From a checkpoint of a small mixture-of-experts model trained on Wikipedia: 160 GELU neurons an expert, a softmax router.
Below are experts of layer 5 (counted from 0) of a mixture-of-experts language model. Rows are named router (the router's row for the expert), up (a neuron's input weights, with its number), down (a neuron's output weights, with its number) and show model dimensions 0-127. Each number is 200 + 30 x the weight over its row's rms, rounded and kept within 0 to 999.
After each expert's rows: a language model's description of what the expert responds to; "gets" lists some tokens that make up at least twice as much of what it gets as of all text. This comes from a sample of Wikipedia text that the model never trained on. Tokens count by the router's weight.

# expert 34
router,173,229,168,215,215,179,192,232,226,221,200,188,196,181,253,243,192,189,213,166,167,173,183,250,187,177,213,205,213,194,192,233,212,207,230,211,159,198,184,219,186,176,248,167,222,138,199,179,237,247,207,132,222,177,224,242,151,183,196,185,219,182,228,168,168,209,203,212,219,164,238,158,229,146,219,130,235,202,183,174,173,246,153,211,228,233,166,214,249,171,243,189,186,202,209,244,220,201,218,235,192,213,182,222,156,256,194,201,158,231,161,199,234,273,200,222,225,172,205,167,187,205,176,240,233,222,140,140
up0,179,207,178,264,257,159,204,200,203,216,172,239,189,205,160,223,208,196,233,179,179,144,186,191,177,156,217,209,192,219,243,146,241,240,226,189,213,218,212,198,239,174,215,171,253,154,249,251,179,187,214,222,177,186,145,200,227,187,161,190,191,198,216,227,248,181,154,203,141,244,189,146,172,244,150,177,235,208,181,210,223,161,254,190,203,216,197,267,231,219,187,159,242,182,214,216,234,147,231,221,229,220,201,190,187,239,200,214,239,218,151,242,230,240,197,206,215,250,170,164,196,192,231,219,182,197,196,190
down0,203,214,256,215,176,228,148,245,206,207,179,220,163,218,156,206,187,184,237,252,159,154,201,156,208,206,137,211,248,245,195,229,218,139,215,230,154,177,210,218,256,189,154,194,222,157,214,207,216,215,209,192,242,224,234,169,161,196,231,174,200,210,223,178,217,209,150,220,201,188,193,177,240,184,262,262,215,221,200,229,242,171,190,149,191,204,166,214,188,238,156,196,229,196,214,212,191,246,202,117,169,167,172,187,205,201,167,184,208,149,199,202,206,195,210,190,171,261,274,238,185,187,179,203,198,214,210,212
What it handles: En dashes and symbols. En dashes joining names or ranges (Liège–Bastogne, 1413–1414), blank table cells, and Cyrillic or Hebrew byte pieces.
gets: "–", " ", "to ", "1 ", "0", "0 "

# expert 54
router,162,183,213,203,217,176,209,214,155,237,217,261,176,221,232,240,229,204,163,190,212,225,244,216,168,199,241,185,175,125,202,221,226,162,233,184,224,203,188,197,211,241,174,195,231,173,201,156,196,218,200,147,168,194,195,160,212,186,225,242,195,167,184,168,178,253,196,150,154,169,218,196,200,204,232,198,190,206,174,221,208,169,221,261,141,188,191,218,231,156,179,153,130,228,245,190,238,212,250,231,198,226,232,262,216,187,175,217,195,224,200,235,209,238,186,253,151,197,181,198,234,218,178,166,171,221,133,172
up1,225,233,183,229,241,173,246,224,118,183,194,208,265,213,230,228,213,227,212,203,146,150,185,242,202,228,188,233,229,202,228,222,237,190,177,185,226,178,166,221,189,242,201,144,230,163,179,179,202,211,202,166,197,158,220,257,198,201,185,189,218,203,230,159,220,171,187,170,202,163,157,205,204,206,230,163,196,217,217,154,164,169,220,145,165,136,194,215,246,173,207,252,157,178,157,178,235,177,158,199,160,210,217,177,219,144,170,182,154,260,173,192,206,265,183,219,218,201,181,196,203,205,199,164,206,174,164,217
down1,217,204,200,256,185,181,144,227,146,170,199,204,147,148,203,211,208,172,148,211,178,240,221,248,227,247,177,209,177,196,210,202,234,211,187,230,217,181,234,199,231,209,261,189,177,225,210,222,212,214,140,222,208,213,184,187,180,202,131,179,174,175,176,204,95,206,188,217,205,216,178,224,180,231,174,199,249,168,209,190,231,222,200,186,194,227,149,189,185,243,191,178,247,179,213,185,168,150,166,176,166,167,219,165,230,235,202,174,300,168,178,208,176,147,218,195,234,220,237,210,197,207,218,238,198,189,203,199
What it handles: Hyphens and quote marks. Hyphens joining compound words and names, as in life-threatening, al-Hasani, Ur-Suen, year ranges, plus bare quotation marks, apostrophes and brackets.
gets: "-", ".", "\"", "'", "[", ":"

# expert 55
router,221,251,214,158,205,188,256,229,218,230,155,208,230,209,171,183,182,184,191,204,185,147,183,205,198,212,171,159,181,233,218,223,238,191,135,168,184,179,209,176,197,219,225,237,210,200,196,262,213,171,236,242,201,169,248,177,257,234,221,179,201,229,146,161,188,194,224,222,196,118,205,237,206,222,178,156,191,155,207,168,164,187,185,191,260,187,254,206,242,179,165,172,234,226,186,167,251,248,194,169,174,228,185,198,174,193,204,251,154,200,141,200,209,270,228,219,175,179,233,211,225,183,181,205,175,198,184,211
up8,194,147,175,223,192,214,248,183,233,192,187,209,264,181,195,181,167,218,220,175,189,198,165,171,171,188,253,214,205,227,198,201,216,161,227,207,202,228,178,156,183,153,149,193,220,204,201,218,219,202,159,194,259,189,163,203,233,281,210,249,241,137,194,216,185,203,198,161,203,203,170,164,180,217,213,179,172,222,213,217,244,144,207,254,166,125,210,229,187,191,165,157,244,228,207,219,212,217,222,182,156,233,202,248,154,199,206,167,158,232,160,237,252,211,202,225,203,188,244,165,197,154,201,194,243,171,160,187
down8,240,189,176,262,197,172,170,214,198,232,163,194,210,203,180,211,180,231,169,214,229,167,185,186,219,205,216,122,221,256,214,207,218,157,217,208,213,177,138,229,168,213,160,198,127,185,140,227,197,208,192,198,256,183,210,183,203,145,153,189,233,241,272,187,220,222,168,227,203,161,206,223,215,263,172,190,203,223,136,178,244,166,221,180,212,174,175,202,194,201,175,158,208,214,204,201,229,190,212,212,179,235,177,211,179,253,132,201,167,217,189,225,221,229,209,271,137,212,214,197,178,205,203,204,230,167,182,180
What it handles: Latinate word stems. Middle stem pieces of long Latinate words before suffixes like -ity or -ate, such as instability, intimate, communication, activity.
gets: "u", "tiv", "rem", "tim", "ut", "ce"

# expert 1
router,227,255,166,252,169,156,203,230,220,226,208,203,213,140,212,251,208,196,188,195,169,225,197,117,204,237,185,197,185,169,156,182,226,173,158,219,194,213,163,227,137,198,199,169,197,262,252,156,160,243,159,196,231,238,206,249,205,191,191,184,230,179,204,223,247,175,170,209,149,200,241,228,229,239,153,187,233,215,172,236,170,182,187,233,205,161,223,215,192,182,237,224,188,227,192,174,192,196,196,168,181,179,178,261,225,189,213,141,183,214,232,208,244,211,151,148,166,207,208,215,201,174,180,149,207,184,216,208
up1,153,184,195,185,227,174,235,201,231,247,204,177,178,187,227,236,234,125,216,213,210,209,235,321,206,193,221,182,181,156,174,161,190,288,216,148,210,199,197,181,227,215,212,188,163,179,202,172,177,211,145,206,188,143,179,152,225,208,228,237,233,165,207,206,199,161,223,236,196,229,200,217,159,213,218,229,194,174,255,200,148,244,174,190,205,198,195,235,245,209,201,148,148,196,171,215,178,182,217,201,200,237,218,203,159,201,194,190,174,223,182,177,230,226,207,171,195,163,267,175,175,229,192,180,197,191,183,193
down1,236,254,192,179,169,159,168,210,220,197,177,169,227,194,183,231,169,184,233,196,205,204,254,183,157,207,173,157,161,204,225,193,187,200,210,243,173,222,268,194,135,213,174,234,197,216,182,176,142,185,219,205,180,198,222,170,211,238,182,221,183,210,201,150,197,188,165,173,175,215,205,155,221,179,213,261,192,214,187,217,199,232,132,196,193,240,197,183,228,237,161,234,208,150,135,233,147,169,166,195,201,221,250,179,180,227,191,201,175,233,255,212,192,221,136,169,249,220,215,203,223,174,191,135,228,193,155,244
What it handles: Consonant-cluster word pieces. Mid-word consonant pieces in names and rare words, chiefly k and sk, str, unn, ink, as in Helsinki, Toghtekin, unnoticed.
gets: "k", "str", "sk", "unn", "if", "K"

# expert 23
router,173,232,164,248,201,155,220,113,228,174,162,183,187,206,232,196,210,205,166,246,206,140,187,189,151,258,219,191,186,212,190,175,220,223,176,211,187,162,245,195,196,233,206,201,179,214,205,196,179,234,215,273,195,197,245,199,205,240,232,217,149,219,153,167,230,201,202,236,162,161,225,256,172,226,203,198,218,159,194,183,157,249,180,182,248,217,204,176,211,136,210,191,154,164,169,179,194,244,222,230,160,193,163,214,237,210,238,213,194,203,152,242,184,193,260,163,161,176,196,205,206,231,211,192,187,215,241,173
up1,204,190,197,186,155,168,213,160,221,210,234,217,181,221,139,231,228,197,209,204,214,239,232,217,165,118,229,184,212,159,158,190,188,183,213,217,201,232,192,211,192,211,217,229,217,209,238,112,206,184,198,197,180,182,180,197,157,200,181,244,201,167,168,223,233,192,192,211,195,199,226,170,155,222,230,218,249,220,229,125,213,242,165,195,229,223,203,197,170,250,152,245,225,153,153,184,219,201,198,194,146,219,139,208,214,165,225,147,191,181,181,256,172,138,201,177,212,208,172,157,177,191,206,209,220,219,193,275
down1,196,197,211,193,194,249,195,185,192,174,201,167,177,190,251,177,195,239,194,169,196,160,170,256,188,244,204,287,143,206,222,168,227,149,242,212,199,204,165,216,232,171,171,143,221,177,203,165,231,187,167,246,176,228,258,205,197,225,262,185,226,217,238,200,240,212,215,206,251,184,222,155,184,225,192,198,213,233,141,200,185,192,178,209,249,158,154,155,202,218,184,195,188,172,220,203,204,177,206,221,190,184,207,189,174,173,164,169,202,125,188,227,188,270,208,192,208,184,154,226,198,179,142,228,237,175,159,176
What it handles: Word stems before suffixes. Verb or noun stems cut before an inflection, such as produc, direc, jec in conjecture, ap in collapse, resul, connec, compos, with ted or ing following.
gets: "ap", "enc", "produc", "anc", "jec", "ach"

# expert 48
router,194,172,172,192,221,170,203,223,213,199,152,222,202,184,129,218,164,195,203,180,250,201,295,197,241,160,213,181,220,183,220,221,205,190,224,237,198,192,184,224,178,203,184,224,170,188,245,167,223,212,212,188,146,159,202,250,238,263,165,187,232,244,160,204,165,270,200,203,168,184,189,225,171,217,225,230,178,197,165,215,178,189,217,248,168,200,202,182,190,166,206,197,196,178,177,254,194,250,175,225,184,235,190,191,182,259,209,127,181,226,217,258,196,166,180,257,232,225,160,158,224,229,182,161,230,172,199,187
up1,174,239,233,213,175,206,224,201,144,232,164,262,134,205,193,175,209,194,241,189,228,220,209,164,219,177,211,185,137,143,195,220,215,187,220,193,220,259,180,165,202,218,215,209,188,213,220,132,179,176,184,199,261,255,201,234,138,209,202,236,214,242,184,232,204,205,205,147,161,214,211,184,196,169,190,193,160,204,185,187,251,234,170,213,203,220,268,169,209,158,233,177,166,201,202,206,173,180,246,199,173,217,194,199,186,213,246,212,248,204,153,238,196,223,199,227,229,177,145,198,234,222,144,153,250,211,200,234
down1,210,195,137,244,192,234,173,220,197,164,194,209,228,171,175,234,192,213,194,180,219,191,183,170,180,234,178,203,244,225,191,238,208,175,211,193,228,201,215,224,188,229,227,164,207,183,190,243,218,169,222,156,162,207,201,217,250,206,158,142,212,153,216,218,154,219,167,174,206,204,102,217,204,196,218,205,278,187,193,241,203,150,202,194,253,176,166,169,229,153,256,230,156,150,176,225,235,243,180,185,198,216,205,249,213,163,200,212,143,185,208,157,191,238,172,169,176,255,230,227,232,222,195,165,206,235,185,187
What it handles: Sentence-ending periods. Period plus space ending a sentence before the next capitalized sentence, common in census demographics and biographies, also ! ? and ). endings.
gets: ". ", "). ", "\n", "\". ", ".\" ", "! "

# expert 10
router,217,228,165,193,203,149,197,148,252,119,208,221,194,173,168,214,194,175,198,253,210,218,177,205,192,189,209,194,217,181,194,162,232,233,143,229,239,264,224,207,182,159,180,262,196,188,191,205,152,193,255,190,214,154,221,166,133,209,169,191,192,191,210,131,251,212,196,216,207,180,184,207,187,224,191,152,218,151,191,191,227,245,264,197,169,190,142,209,225,228,211,218,223,203,232,198,168,162,217,234,177,220,188,181,247,212,163,189,215,257,193,193,150,246,221,250,240,180,200,183,206,188,180,207,238,222,191,197
up1,230,185,178,187,231,220,235,244,139,182,166,215,228,147,176,198,229,200,225,200,192,209,178,186,203,193,203,227,176,232,225,198,216,165,187,195,196,198,195,208,182,208,228,187,196,220,152,184,193,124,219,202,183,166,219,187,241,154,148,194,219,251,213,119,245,201,238,208,223,177,196,174,223,194,194,242,151,155,234,270,191,270,226,208,224,192,210,205,178,245,209,259,174,204,206,241,198,210,174,284,230,187,219,156,236,133,186,189,190,222,194,184,226,196,213,171,192,254,215,197,250,201,248,201,181,187,233,222
down1,221,230,227,162,175,226,231,181,155,200,214,231,229,189,222,227,206,188,169,153,218,238,216,164,222,223,204,183,227,210,244,177,203,183,227,201,220,208,221,183,207,228,158,189,217,209,212,289,202,229,229,161,213,203,174,224,205,201,226,185,219,216,228,235,217,203,190,200,186,238,197,190,239,203,185,169,233,266,131,185,183,116,266,232,200,221,139,238,258,236,198,177,209,212,217,231,203,186,205,183,229,127,225,164,164,181,213,185,202,213,244,143,270,224,198,228,234,155,200,188,163,193,206,171,189,184,197,249
What it handles: "an"-type word pieces. Mid-word pieces, mostly "an", "par", "ati", "ar", inside names and words: restaur-an-ts, Occit-an-ie, pre-par-ed, Indi-an-apolis.
gets: "an", "par", "ati", "ar", "ac", "é"

# expert 5
router,161,224,178,152,202,178,242,177,193,176,207,204,255,186,254,205,164,154,204,186,175,188,188,227,204,229,164,222,196,205,226,183,150,220,216,191,236,224,178,181,234,224,204,245,205,179,186,213,218,167,234,207,199,243,182,172,195,199,194,162,202,229,185,273,218,157,229,179,154,214,196,181,196,157,186,215,174,240,263,221,230,139,204,255,204,188,238,230,258,181,186,209,182,228,200,222,181,222,165,258,275,232,254,140,200,169,195,218,157,236,231,179,136,200,191,216,180,188,140,176,194,195,226,174,181,181,236,203
up1,175,205,253,194,175,179,230,171,200,251,172,267,186,231,159,129,195,209,165,199,240,199,157,216,201,182,214,188,138,245,242,201,180,221,206,223,195,217,167,215,212,222,236,196,213,256,214,153,192,203,196,256,247,207,135,174,224,175,226,168,178,209,263,191,187,227,209,182,214,219,232,252,188,215,187,240,176,170,224,148,183,179,177,243,170,187,157,196,197,222,183,186,243,182,147,230,220,191,173,202,235,186,188,249,126,175,246,211,212,244,180,241,185,173,233,222,219,180,207,199,246,214,169,186,224,190,182,180
down1,203,238,241,162,252,235,191,180,184,160,202,195,213,166,248,219,160,151,236,181,197,176,245,228,171,179,225,206,216,171,191,188,216,227,148,196,210,210,162,197,220,182,157,214,220,173,284,198,203,189,183,221,218,219,210,255,220,209,215,238,268,191,149,148,220,171,169,157,175,218,164,177,225,194,162,139,208,241,203,195,182,182,216,222,183,197,217,161,138,166,244,179,179,175,250,174,193,211,206,242,191,197,176,176,234,175,217,196,196,269,165,174,215,238,236,217,207,219,199,228,218,197,257,132,212,174,202,193
What it handles: Definite article, accented bytes. Mostly the article the or The before a noun (the University, The CW), plus UTF-8 lead bytes of accented Vietnamese or French letters (Hoàng, Château).
gets: "the ", "The ", "My ", "This ", "Le ", "La "

# expert 16
router,237,243,232,162,207,223,197,231,188,215,178,207,209,168,211,234,204,266,211,117,218,256,122,252,158,202,191,196,219,205,186,242,205,157,251,224,167,174,209,211,196,174,194,176,189,219,170,213,162,203,158,238,205,167,224,175,211,143,168,176,213,249,202,160,198,210,183,167,211,205,233,223,238,152,178,248,247,212,229,196,191,215,165,243,187,193,149,174,222,189,180,214,236,209,189,187,285,218,213,159,188,166,153,164,187,210,191,161,244,176,212,178,185,198,214,184,213,203,193,169,229,213,131,188,199,204,172,215
up0,231,175,237,259,232,212,234,190,227,214,208,239,192,178,165,180,186,204,204,259,194,217,211,234,222,179,287,196,184,243,167,167,170,203,162,187,134,186,196,193,225,194,169,212,170,218,147,236,157,215,199,167,165,206,192,204,188,144,240,185,211,221,164,211,207,195,174,187,229,228,143,181,254,193,237,170,163,187,281,218,193,163,211,201,162,211,218,132,223,262,190,199,223,194,204,178,225,210,194,225,185,234,234,210,207,177,219,241,207,216,201,165,216,170,251,221,214,191,257,257,243,226,183,169,185,186,230,183
down0,153,156,201,155,203,226,160,190,239,204,216,165,203,168,185,201,238,174,149,182,258,186,223,186,224,232,166,207,184,204,181,156,256,173,195,192,187,153,187,184,143,206,209,220,234,207,208,195,233,279,208,227,191,225,190,261,177,196,209,209,244,201,231,226,235,209,222,244,194,155,174,287,165,211,199,213,154,191,168,180,237,168,226,247,240,229,223,197,201,222,184,200,217,191,196,232,221,173,244,224,224,229,223,257,210,174,235,170,143,124,204,170,222,208,230,186,229,195,170,198,239,170,209,165,216,190,201,216
What it handles: Participles and connectives. Word-final verb endings like -ed and -ing, past participles such as built and moved, plus linking words like to, in, which.
gets: "to ", "ing ", "ed ", "in ", "In ", "also "

# expert 47
router,182,226,245,226,248,222,265,170,215,238,171,165,171,188,215,186,231,195,221,170,173,228,216,196,244,214,187,191,227,165,277,264,201,212,224,221,150,206,165,165,186,166,221,177,169,189,189,136,176,167,196,145,227,146,205,244,207,238,166,209,212,204,156,141,159,147,235,203,204,217,197,220,189,209,219,199,183,181,171,204,215,186,213,254,198,282,205,193,165,193,247,195,191,178,166,166,204,196,201,180,149,163,182,210,225,214,164,196,233,175,233,165,194,224,219,188,166,194,229,212,182,209,176,200,209,183,167,275
up0,189,204,240,190,233,170,196,190,218,227,199,175,219,168,228,234,228,164,213,268,208,208,247,172,208,196,208,176,205,202,188,205,172,197,202,200,216,186,157,204,207,215,215,204,194,169,221,224,169,160,227,171,226,185,212,132,239,168,167,204,134,262,149,233,167,189,184,178,253,189,275,219,215,230,200,200,215,216,169,186,171,207,226,177,200,195,138,232,192,207,207,116,209,174,203,189,234,196,212,165,213,237,128,197,173,158,192,233,174,127,218,198,220,181,262,172,249,237,185,219,203,239,215,251,200,176,164,219
down0,218,224,189,188,184,220,213,240,212,194,249,176,186,213,245,211,191,224,228,202,230,217,209,207,144,200,207,235,236,206,212,150,220,147,226,235,205,215,197,204,191,176,199,205,213,158,251,170,220,192,210,169,187,227,176,228,161,182,160,298,203,162,219,220,232,180,187,241,159,195,208,190,171,168,131,245,214,205,180,216,238,189,221,229,245,192,239,155,193,215,241,207,160,200,185,231,190,136,172,183,134,141,224,203,215,185,207,182,175,195,160,205,219,217,192,218,127,187,167,214,202,259,178,184,149,250,154,198
What it handles: Ph and Greek pieces. Pieces with ph or p inside learned words, such as prophet, philosophy, Phylum, Upper, ibn, plus word starts like coll, relig, Cath.
gets: "ph", "p", "oph", "Ph", "pp", "ib"

# expert 18
router,263,188,167,224,207,240,203,194,216,233,200,165,215,228,191,213,250,200,183,203,223,252,253,223,228,185,175,210,243,206,239,250,241,224,167,174,206,170,221,159,191,172,154,213,211,198,186,194,208,162,199,184,207,210,241,204,123,173,177,166,245,187,278,211,162,175,142,216,188,179,210,157,221,206,157,178,215,239,263,199,179,164,181,172,155,145,247,173,216,212,181,231,201,214,201,146,161,186,177,201,203,159,204,198,168,159,221,210,218,198,243,166,228,163,142,164,210,184,174,229,180,213,189,200,221,226,175,158
up8,167,191,202,205,171,202,174,211,259,163,248,191,240,230,132,173,227,189,199,233,174,208,180,245,230,190,151,213,253,234,212,181,217,215,230,197,168,204,185,176,203,182,202,126,236,203,198,146,241,175,202,258,204,233,156,226,204,220,154,215,226,197,202,185,219,219,218,157,194,164,169,215,278,203,195,235,196,222,201,242,231,189,214,187,196,231,204,228,203,263,187,213,219,249,219,228,220,211,201,133,211,221,207,244,157,187,182,219,176,233,214,251,201,143,182,195,187,172,208,206,189,133,170,136,184,176,163,183
down8,150,193,219,172,197,221,199,204,206,252,200,168,214,203,209,217,166,170,198,200,200,209,214,224,235,187,114,212,209,198,212,202,211,169,195,198,196,209,167,234,184,194,213,206,157,209,211,254,239,163,220,198,224,160,131,170,274,151,230,222,242,265,203,201,191,238,178,245,173,216,187,214,243,196,173,215,208,215,202,200,195,183,168,177,173,174,187,203,275,233,190,115,263,248,228,228,212,158,151,245,215,196,214,180,199,222,211,210,223,201,244,141,173,200,219,183,199,217,231,213,208,144,241,230,165,228,171,185
What it handles: Single consonant pieces. Lone letter pieces, mostly d, t, D, n, inside or starting names and words, as in Riverdale, Córdoba, Abdul, darkness, triggered.
gets: "d", "t", "D", "n", "r", "1"

# expert 6
router,224,180,220,204,249,212,213,167,204,241,172,188,199,204,136,162,170,195,184,216,209,189,225,213,243,203,199,175,202,199,160,200,200,219,156,174,235,169,195,227,172,218,206,233,157,245,203,194,190,181,175,202,273,168,204,255,199,180,225,261,167,139,195,177,169,155,166,209,241,152,174,208,235,224,189,176,157,136,131,211,196,192,229,181,224,222,191,221,185,199,233,194,198,230,238,215,167,253,255,180,172,227,179,161,180,234,182,195,213,247,167,161,153,220,271,222,262,191,169,196,225,196,163,201,225,195,195,188
up2,207,226,150,188,226,179,191,200,193,176,218,170,160,169,163,175,207,186,259,206,180,156,239,228,201,191,211,175,194,234,224,249,203,272,195,194,194,197,180,233,163,202,186,229,215,217,232,226,181,242,194,204,223,269,214,190,196,217,140,192,168,178,182,211,195,208,175,208,162,216,177,217,197,213,234,230,174,228,202,209,175,219,187,133,192,183,190,294,172,170,160,197,190,226,238,200,220,155,195,192,141,144,268,153,194,235,239,204,151,202,175,193,172,176,258,193,209,245,170,266,205,237,191,252,200,180,205,206
down2,238,192,239,216,180,140,183,168,149,195,196,158,271,162,178,225,180,212,175,206,190,217,214,214,239,243,153,190,195,177,194,168,180,193,240,184,207,205,215,203,207,238,238,211,187,156,245,158,190,201,159,234,184,175,184,215,217,238,167,175,218,193,210,125,254,201,217,248,258,186,241,165,202,185,210,192,288,188,214,150,246,196,238,195,191,223,189,136,168,254,201,146,175,206,199,135,215,193,176,167,214,213,213,233,201,145,212,188,194,183,227,130,191,182,195,196,193,193,197,199,205,189,197,234,229,195,218,174
What it handles: Mid-word on/di pieces. Word-internal pieces like on, di, tic, en, ore inside longer words and names, as in abandonment, Orono, Presidio, participating, honour.
gets: "on", "di", "il", "tic", "ore", "eg"

# expert 58
router,165,187,219,190,233,205,249,211,247,189,180,180,156,183,184,213,227,252,237,153,189,181,149,211,227,193,187,200,211,239,207,209,159,224,242,176,193,160,220,223,170,166,167,212,234,250,174,195,200,183,155,182,211,188,217,236,190,186,214,201,198,208,219,252,204,181,134,204,238,206,177,228,236,230,186,224,159,219,197,138,145,229,191,204,230,174,188,179,165,128,182,256,208,177,209,180,271,183,208,203,166,248,253,251,222,206,170,208,209,183,245,226,228,238,232,204,181,180,233,185,160,172,153,169,245,197,177,245
up2,225,212,205,223,174,141,238,196,219,149,260,197,121,208,159,189,180,168,199,240,215,213,200,183,239,214,182,251,219,199,263,159,230,190,193,219,156,191,180,180,203,216,195,201,204,246,252,204,196,180,218,211,210,190,228,277,149,225,162,190,157,205,206,198,216,158,197,163,188,185,213,224,179,238,204,201,192,252,243,216,167,178,222,161,191,159,223,214,229,171,156,237,228,179,184,223,186,245,216,149,261,227,231,222,165,191,193,195,200,188,206,199,219,259,177,169,176,243,210,189,186,202,211,180,187,244,229,284
down2,196,176,189,184,212,222,241,183,190,221,231,156,198,229,234,258,195,227,144,242,163,184,142,197,162,224,227,183,176,208,260,180,206,172,220,186,205,194,219,180,161,193,150,126,201,214,157,218,221,222,206,199,248,175,157,185,224,217,232,197,157,168,240,177,270,226,242,145,239,191,198,204,212,177,193,184,225,200,211,220,172,229,163,182,158,214,239,199,198,183,163,188,239,148,221,186,160,190,177,163,230,180,194,223,182,185,139,158,183,243,235,163,177,206,264,223,168,221,156,238,212,180,190,228,195,214,223,161
What it handles: Piece "ur" and she. The word piece "ur" inside words and names, such as Mas-ur-i, Lux-ur-y, dramat-ur-ge, plus the pronoun she.
gets: "ur", "on ", "pur", "ur ", "she ", "=="

# expert 42
router,203,136,172,185,213,202,191,180,203,215,239,180,199,201,154,198,216,231,219,224,195,215,152,176,179,121,209,250,205,206,259,144,168,209,195,221,175,187,210,247,175,194,233,204,218,216,186,208,229,202,185,194,230,159,196,224,179,192,243,209,205,215,169,132,210,179,231,162,273,211,244,209,186,215,206,180,189,250,212,223,224,202,133,197,203,158,216,211,173,218,215,191,180,212,186,196,177,161,246,201,211,210,214,165,170,167,262,171,194,174,185,117,230,197,235,200,236,263,145,164,175,258,178,184,230,188,155,216
up1,177,217,179,199,174,177,193,151,143,201,234,159,155,200,221,162,240,231,169,179,176,204,241,180,209,177,203,180,168,179,231,276,207,137,121,237,209,189,221,173,219,185,197,163,223,220,194,223,210,136,201,216,183,201,281,208,190,249,168,241,171,217,204,142,205,236,174,187,211,191,241,178,170,165,180,229,228,180,199,188,221,231,189,259,210,206,168,140,226,215,214,183,203,174,198,135,172,220,227,188,232,201,228,222,215,208,200,252,221,219,220,192,201,167,175,203,171,182,197,263,204,191,220,166,235,181,149,218
down1,186,173,211,219,189,152,207,212,218,231,190,258,226,180,204,176,192,241,170,192,200,231,153,186,255,216,187,210,215,182,220,160,170,204,168,268,192,226,153,224,122,220,221,199,240,190,203,188,215,197,225,215,213,175,219,225,194,184,167,187,174,208,267,170,218,167,196,223,168,151,226,198,195,183,204,152,165,217,187,229,255,178,250,175,245,166,243,198,243,217,172,213,205,222,208,212,226,186,149,191,254,181,197,197,187,210,201,179,222,191,206,176,157,215,214,176,159,267,222,219,174,181,211,94,202,154,159,241
What it handles: Word-final y endings. Word-ending pieces ly, y, ty, ry, ary, ally, as in varying, party, Pretty, often in adverbs and adjectives and taxonomy text.
gets: "ly", "y", "ty", "ry", "ary", "Ty"

# expert 4
router,206,176,209,211,191,216,229,213,237,228,206,179,179,148,185,188,170,175,190,191,164,220,159,164,154,217,166,168,211,168,168,167,151,198,186,203,187,201,221,261,195,171,151,207,270,210,191,192,217,151,249,268,206,212,205,252,146,192,214,240,184,267,164,161,185,136,257,216,205,176,157,207,174,189,157,223,225,194,237,231,209,186,258,154,260,197,179,187,233,259,184,238,226,197,272,175,201,238,214,193,233,197,201,201,220,170,234,178,189,221,188,205,198,196,160,181,188,223,174,183,197,177,200,180,241,207,185,219
up8,221,151,255,192,196,203,272,207,170,170,183,235,208,190,217,165,195,177,189,213,162,217,217,201,240,193,159,236,163,190,201,262,257,210,256,198,217,219,210,182,196,182,177,162,245,176,203,164,217,200,244,228,176,226,213,155,196,168,232,166,185,211,153,219,214,167,252,166,194,151,197,237,221,195,254,161,154,159,187,253,237,183,176,199,191,180,169,180,175,238,219,176,209,193,234,161,160,163,225,153,231,176,221,158,202,261,197,187,220,157,195,155,182,206,201,146,224,201,170,234,155,242,203,179,193,164,218,195
down8,242,176,282,220,165,162,209,174,187,188,190,201,188,188,181,202,227,226,227,203,160,205,169,231,175,173,220,225,193,207,210,225,171,196,256,153,173,223,167,159,228,186,231,225,253,194,185,202,207,151,192,192,228,203,253,188,200,258,153,151,204,184,182,272,152,177,163,200,204,251,141,200,201,222,257,197,221,228,174,241,199,168,252,170,260,199,201,206,194,236,196,198,200,160,221,223,180,205,215,186,189,187,149,192,198,213,240,213,221,148,163,157,237,237,170,170,157,203,182,167,245,243,201,208,192,151,186,189
What it handles: Mid-name syllable pieces. Short inner or final pieces of proper names and foreign words, such as Cor-bu-sier, John-son, Livorn-o, Arm-a-an.
gets: "ey", "bu", "o", "bo", "gu", "ai"

# expert 11
router,228,161,241,200,193,205,230,252,232,188,234,210,229,222,189,239,150,203,175,191,229,152,193,201,188,243,286,185,175,188,156,178,179,221,192,218,223,232,213,239,226,175,237,238,174,200,221,191,235,162,170,247,199,173,142,189,159,173,256,196,218,269,223,213,148,183,159,182,207,186,220,211,161,159,203,173,269,223,203,205,174,243,231,208,200,194,155,199,170,244,252,164,189,251,196,211,197,206,178,247,162,198,174,166,134,201,190,192,217,199,217,185,176,144,189,228,205,158,215,217,169,200,201,223,199,162,186,205
up1,263,191,223,190,223,139,150,212,223,288,218,195,230,224,197,209,186,193,196,224,183,212,192,203,233,174,225,243,210,216,198,191,184,200,214,205,152,238,170,235,226,212,187,196,180,216,206,226,229,155,139,211,219,200,219,223,192,146,199,237,174,230,159,190,177,182,196,139,227,173,215,189,223,202,211,177,149,182,209,224,219,197,189,277,237,150,217,219,175,258,221,211,169,244,203,208,251,176,155,193,166,197,207,203,244,228,186,188,197,225,157,231,202,199,187,217,239,183,151,191,174,97,189,241,219,238,181,190
down1,198,269,153,258,213,209,237,176,229,227,202,201,232,247,142,184,213,128,199,189,238,216,163,177,155,200,183,205,196,174,244,219,213,193,110,169,186,203,230,192,165,181,204,214,178,198,172,262,192,185,177,214,220,201,197,200,195,187,149,236,192,221,167,204,194,201,150,209,210,173,170,158,214,269,181,189,207,227,213,256,231,144,208,204,218,192,178,225,240,202,185,180,192,205,198,169,200,188,176,192,220,196,168,207,230,227,236,182,247,240,209,277,241,192,221,195,236,173,231,191,252,176,233,243,231,219,149,213
What it handles: Academic adjective suffixes. Mid-word pieces, chiefly port in opportunity, plus adjective endings like ical, ological, ian, and heading words such as Scientific, Historic, College.
gets: "port", "ical ", "Historic ", "ative ", "Scientific ", "elected "